{
  "d_expert": 480,
  "router_score": "softmax",
  "routed_scale": 5.66,
  "balance_bias": false,
  "init_std_router": 0.0105,
  "tie_embeddings": true,
  "lr": 0.00176,
  "train_tokens": 1465000000,
  "steps": 11178
}
Below are experts of layer 5 (counted from 0) of a mixture-of-experts language model. Rows are named router (the router's row for the expert), gate (a neuron's input weights, with its number), up (a neuron's input weights, with its number) and show model dimensions 256-511. Each number is 500 + 40 x the weight over its row's rms, rounded and kept within 0 to 999. Numbers have three digits each.
Before each expert's rows: "comes after" lists some tokens at least twice as common just before its tokens as in all text. This comes from a sample of Wikipedia text that the model never trained on. Tokens count by the router's weight.

# expert 14
comes after: "-", "\n", " •", " Country", " Place", "+"
router:532498450487519454554509522557436443528513490594505519454498462499477473573491439464458524530486471480503526492530521461526509431550486537465527433443525471570454497467480497483566509559515517510517401489477462549537509483502511522511463497542501540542487450494479512467472422523468496517457475430483518590555521474519509447512506548446503486538540560526507449494582477406480464495470504435466508525472522459507521526440484508445449480601515522568533504560526448482533490511519605515483535530515562520412532527539543544462453542434503550397574521427526560520569457460519495544525520511546537484546497525524494587542541532518542634469581484501517454511558461449436457497505462522483460598506491441477447469551528471505549499489499464507483472560445438493458484512491487
gate0:546456521503555472518499518529472529496575443461486446430495515492442459511532466481458457507541428603453456485526449548474472551454446492488511532484485526521552526415502448410457535485512493519466510419463516535438490553541471524509510492501506520504444408497538473454598521516492559564517539483425505581542542497521479567468479562479558480566574450480466542591456544500504506495482491429445549436473519564524494457459544514515413477480425432510488479504579527485547466521518560508515521571472505467455436487494582514479466515444515465476520513583428573584499477500473540476476531561513500540500495504429542459559508478504541476522476487485530518441540541555518476536518433492376512531562488539451436530505474448537524520536538528501497541504498510507532526566503533
up0:505464457479547511492528527510499517480538443463480460516426462503461464491504525481452460511488444609463504545558505536518537564492583498494463475443456552468486518501501512463556509449459484530457514497464498566446443561542509432510569499544527536456422413524553507452566546511487544587510483507457511496517494473513501516566493550550534588519569439490495535489410480495531522470488398451497534410517448490526557524432502474484487523484475473508540512503545533474490622492502503560581529540499485530482443478517580543437491493488498507449564523538389518503565501471464496520443469489520592491552532500454503473530521446486538524544556485468503449484600511544521478557530488469531568520480537504495550442482471516508534479480451472496574520481480523417534442546458573

# expert 6
comes after: ".", "%", " ", "1", "3", "0"
router:433461511442545525447538455501507479474548487482536463438504519544531473462504508573485476447480501474483495441529498491479555511442509489493523520507542464477520494499466477533516499506443506468538529518509546486497496504547444533534477530435493505549482584493520483530480472484426444443488504429581510563507503575495502539523525468491461512490480430456522417449461520547575507487458452448448485510450536478433404445639466524455570473512485543501474547545487513503565443519475499470482459525546521449461452525470478490456509440459494398558417471447473552511483462460562520515507528463496475487426469547495470456569503469437456542428587544489469556488495509486491488565568530470469528484548520462497520516553473464617457474496486537533468574521529511500471503489474467
gate0:455482471501520491478531547535524510527512487479463506522463526608560473469532502510423537538533469532471517521443566447468505570410523509514506531524566516586524587413490511520430555494468450500435499486523428459540553425467535450426537508488500520492517469512450502462523484468473530432501574505492481526573555493546426517447494523459558489502497486563462492506481530489449442475535489530536484494501490550498522548536530529554505510496503494483512511482528550453564462496531528493522438526535579529484481519511475481558508507521523577520514475517502489476511589567536455493429497570393489459457528525394453477582438450545475547509543429521472462510403592454479445497529510525485560458444446524434516484613581519513460470439527451470462515454543533505569519508520524
up0:517518500543479487486544560482513480519502499479477490499460419453491516550467574505485478501473522415599420498498566528542528546576563455510574527518515432445433466578523465455517515486566470540536415542443561540466443466561453523461464535480483511555553446456498478546498527518570442545586419580468497486456507482446514468494489477446440448454483513509532498515561499548509444541505502488442559525475504504542510433501449497502506450504472450492497415493466508576499545546516561489405454490477477524503473516513532529477535539491475454428452546441486486469434450481475517507576515465555527481524408484589468472524557484535501515508502573510515458479523454572464556512497474474473467507493490456551479575465449535518527500540469503507485523464518502440495470470521436

# expert 13
comes after: " the", " a", " The", " an", "The", "s"
router:483501565557504464496486465515498505480523469472478518498406524516560493477436521488564439441483548541508522479549518547483447512455533549514493461384506507529549499535516484538598546465524514482449469508473537502547499520517553548491448519540530470517555453396471538458502486475496580530552469554437428455460506550504500529500568446450482517505496468543509555496516499517541456497475505499555513556506546515504499496428455556565487520499591495473513529470531506546555491480508466495440503518571495492504483472459498495523442529539530488550482516518561420521519512492560465471491514483457474490593438414519495507471517453471459421530432495563429548552544496484454571489429413474540486456431533450527494544472512505543522525400505456524505468579516539536541473405510521
gate2:523516492484453553504500541511475556456501508525476499508514540411441567502508539496472455452470455485522521457509508468521523436467468516469486431545513517538487560486447553512538493433502517523520443508522543467461492470499537457593538547531497448464493559491494505471525492526504555466548523518526552526472509508530490476528560471553435480603535457489566483485430560530528475511488477520553467403481508517570518495453479462428482481571533471450515454539547530492545456449514492482498478491508483523456497516478542519497533481482519564435414513520422526451477524484491439589518516486589530445491510545495487519535467531537549518507555467495567485483434510467547557557479473524441533484470527567518459469460452558497456567514533556514474556546507554530498435526521561
up2:523538423529477428522479542573551489576562529566531529469450549503522455462505485534521531484458564438510430490464584510520447487477485440510456484499456435488553501493512456488505564440409489482490523549488537466519454511518506448462539415534546472472473568523507429458423552429466467481504505495530453475517476568529534480534560495470458541524488553482530429506551462522484465534539523549471495536511576536507491499516508512481461495536495500497451495458462466455501459557501572515490503484503512504614409532484521514522451535513464438511492457449493568605530560501447575510490505442516463510549486553510386479476572487448461514467569513530467527496570484515474481533465508440454530460546482552431512516522465514514575474526515443587510514509555584553518444511491489

# expert 26
comes after: " ", " |", "|", "1", ";", "3"
router:542461587466517478552519473454481421482545486491490474480451501465454559496505530506540448543551437511461490562470480522456406540474457511438509484473529529513508434587501508540513477493548488524492468473536523498495456484510551525491430528542496481493518463528475485506498488536426420537489518528527530488462551525539571509496474394511561505555438509522449497520492470477571508541503508565554495506496532553557577515479511462519468461533520514579451518552555584468471536503505457490482551470553538481454511460566514476508474508511437492427609442499415472555508496506560536538526522505450467466538473521523473454512403471487497491531538500450464565475444539464506478471481541527495537559556502500480582415435512500453420513514406537528463509493486468436514548504494464
gate0:557504513546507497478499519478466543487581519534456478540466474395478519531471473466520518540455507529528517546468530464353556428501465537540477457491561520486536531466554469535527553553578490551497555477515500546467503509440554560528503438477494453505525507501503449480428464456569416492516530477438468433450509466470531470529423541532473493497537544506527513462534418536499526507578496402472497521529453534517547568447553469572542484529476490587527467565566419484448572511440454500462512491503476514526477463489581533539483475550434569506437540485601517477479515441530505455455492524546506524450521498418508490595500511418452489516450549555475444519515484525509491520525462466574503524536584544438495563562535525568521526476486473529466531557477539490445482536459507
up0:463483414457422482511527463399546467380434559482448476496493504573478523521477556453495484441535517486405556455518482481500476446455565534473506502504499554442454527514518492552414494427519501479519501536418521443509431432491619465520529465504447516494575537534483446512551421467586476503417496469394458494497450477501476523506495538425524488480488586517526534464489561529505462545501514424444537500499510508620465456528467586478469517500524512471506463524517493507548490488430546525518469481481591558564516401520473488534464528450495450480504399502543551494512500462503549459485474488514528478557574503470530565499503485555619519534598580515489494541511456461525528540524435439552554534546496450522527429577540436455447531503512548567477481468538506518510504537520489

# expert 3
comes after: " |", " \"", "|", ";", "===", "=="
router:465504535422576461558510483517538540486525539515471511413417514514506488489447426550468506550446460454539503510448538448464503532483562537468449504504481459513556495538563502427538504547464515500499495525445506515489545456473479476547503492460523487505518546508539443520548485478509530510532464495527519467566447459516395599445515517476444455535533560516430516479488489594503542484514445520528549593511536490551514518568494507496560460550476506550440442480512495518452485524428491490448455467556572538518517446538447483404514511520544467496543524423527549553439552501525450614481401508525436460472396553547482539526539453464481472532438486431498577523465449517492472544488465519468478527548522491439477577570497539542534509539417538531515477509556550525491563477417520
gate0:486474507517499607548510495477544478555492517508437543509454492496505488430467445520544525459546525531527489469499429564501494556479508447491441492521597518461441453471509438546535497500536535515490473566491498486490511518529572502464493530566516435491527496449477564490523451503414518489502462514526487497503540489490507485503541452464498466502475399473498487519446453484469499457559490486503468480565492535493500499548416516466510587532422548509544491512500549547520454507428505552508521448421417447565573552436545521574427486517475518578495546485516523518492549503400485486517512528558518524523535455444524494480479520534561435517446465544559424475554573444427507552485500532496411609471488531544498445495407496397513476511470487493493479553473549518524435492567543
up0:516502479554484517465555552459493573423544432572448543531527447484448478569531586428525416474502478511467593569528545461563475448522458554559502474540408534493495545476530478501420427527541450528491498438562495587451525509475508485471528478490504508508507588550530534529495550544458445468517541485429499496427459590537475514520500500521454550532441533493497498499554537518469447528489468454507531547419525430482496531448561523545492467480540537482476477489513468522522548454496468458509509545492565483475486455549512524531524521545622533447466462525469499490484446509485502474518539474480538541516522511519561427517467479492482457494459498488521537539459518457548495467537525530524539407485501516475508487527585471535465516474476482515470484430461414510502494450442446

# expert 19
comes after: "-", "5", "3", "4", " first", " a"
router:530451455434486511489389521451554476474523490546505505456529519477451480483501503493493468481471456474464516577519482490499504513579447489456537460520481547507462495511509531513508509472508557461471504455469490490501477560600477463489473510515515553580427543502495502516473566482517457432510532534540501498479524533510479483531601479513456494518503536525515453499574483515546524509518500461474569432500467514481488511512526512516500471487543526428537457497480495541479536539463484491494534482496476495549536464510504468511486433451477530525490514473575511449523498542417487456458557475499492470502497529562547559498514460473492539503552535436506510511511562463484522497509508476568477526535522456524528476498487434566438501554427543533499564574514464525532516478453456
gate0:424523523528539529553464469459468504497466494511454526536543489506563487491475580503494515486518520462430547495510513541465492494511445511456521486516468475496511516535497551487528449503545527473570592480451458482519515522484470480564432474592471467603426497557449459549503457511520526576465472448483497510615454578500570590527508488491473513482470531546552479459512500498509467544510552442452522531461459480482527519552483485546479584537538433463496486518485534434546437487522473460507579525441384477500515501533455470499531534445521462602512458527550554470459542552507487507449532549482516436499575462517555471517488564524572563487422514443492511529512558452514513535503537446533577501551514397458463483561464500471529523518486533508532531530443445503481546506508410
up0:501535508515492453505500463476460565449543475492539508474439501551501433572462598521472517445540545509526455490489567463495438479530495533478509417483462565488494506481502475529485514517462513529490568526510553526434534522496492475509474545562533520555419453511456503545497537503556529497484467606565502491513547545544560487565530461506458486517558511456483455486546551506451547465365452438522618521508460476535500542566480479536500486605547487513497476503488510491540429482459418478560483578520498524585568460500522454436496539527476414448506511490514532563497579512544497481469522513489630503482553563517490515562448517482515554507501558425516459519505527529536556596527447520537571517524462507520503506484460486479468499452504528493527547473535464473489560488475473

# expert 0
comes after: " the", " his", " a", "==", "s", " first"
router:460503497525516577496496478495533575475483396461492573537461469477473461505538502562500468479459453512444535573496580521536488495483505512532488391442514541576492485494549462507496530503492496528476422479479502568512502460509496505502473556503557449468555404492472512474520455441470516502535572463453389405440507524469454504483509488492486500528488522569534522508505483539471455435469510508548498497563572509508493574512503506507409498457526510496467597510482480489484530492509504513462467493415525445523462489494554512531481447535552467531467483509521457496532479475546530458487435483448400550426535490526464480470462449458494362504499521551495504481510511470446535495466399435499537528471537466486423537502522467420485486545456505526489446568491500479478551502456518
gate2:415526499565492524567465505529498485544598527497525461487440531535490517517493406509570487443515563549448421459487526506458517498551510459452519508554484546495460504475528490441484492486470552504452503455456472478503514492498506497523528514481467480443579434553498611427470439503467465501432477514462479458506471445513475489514481553500479430478567556486474458530579540492534436508523486584480467535477502495521537475606373465461478452486506529461473475511542542585542463518442486470580556535452482528530541494486499482480479510529559479559475524503503479469483567513570583487532474588502481500524480470474493558468497590470476461484502504459572435587525465522507469544508500497509520467440556544423440540473535444470502516559492492498529492379491513498487519516543476
up2:536530490451536428513533466473546507485453579492512518519506415533484565522538540459577485584500508532507555494429440473404481543490544530493477458443518518522546471444425470494553511465522568495544534503477505431457422507544418480509479523523537534512544528500474523495553475509495475525483510509432522562504437472485480547491587543490515491487470482458502425542413486479513561574523522483492484507507492490525505489498538524500448596502565494444464498533502535474519484553488468570517520529517497510544536501545511482516510505518459486539478502475443504456563517474459411600505536508512480515486500509516429432504519475513494488510423558455548443377484535517491495546472540534380410503521465421495440435490555505495596453537561556525480487553516586565472456533529511

# expert 1
comes after: " to", " he", " and", " who", " had", " He"
router:475524478467460515467509425494463498451504502525549468513489469541580525521526538557576523491485526527500540543430507526476513539421485433477488466447514600517562566522510514524465514463504511523501474573567543483516536565569491470523465488513454480539532473489494532450563545485507445500477525512465500450532502517511483496446503476501502540506516464433535579389468530475535493457486535493509490505568559498474525519420502507426465518541578501432529526482499475436445469565461433517489477411503564482460504427545442502537526457463469466510511516507522453483563533506567428548465481522539439467483411453553489501570546482525461502521441514521502504519463508531467463459478444564538511491471539483538480577520499492564552570495453483515533544495514501496477543489522536
gate0:492541514534472535501525556433477526541493506501495526451481499483569549487434494468471445479453597421453486498528442528450484426512495484532548442464538557459466481477469472582454567447490538518492506461503528517488583569544440489491448449521537543517503558457463555404544492496471499570466461540484470441560528483472529490504466508527483502496488446563496605508475499486439421514511552491506543476482440500474516467523523477515538524529525466517484465457459534453497488514469532446605574471533529545483526493520492506434501500451522453500472524447459486500445513486564472503518578501510496445581485442494396495538553565516523523526499456548483487533509490491501464416486461519545487506451514489500545464474457520403492439507483498494501480457598514597535469458501600
up0:486470525489474488590444469551469435489468469553478493514573539499421442500537504537556620491509467541579511509475566475553577445516489501498421568530495448517558543492543486487520500487508469508492496522538499517510407418491497500498513464495476486477523495494502395588501528491562472466543513395493487535472440490532515572479516498486468471514541540491519457424525484499550568518517475599541449491449547475451475533513488477474489501492496561540543491571527526568538519521521480596407438464433479428521475435506563477561479484495527483546578519544580504490511516512478516541510438470497499497448473564490589536481547470444495513505491451480481508470485491463509561556584561517500429501542458455463473501473527491567506578515472535548470507568439542482443551515509450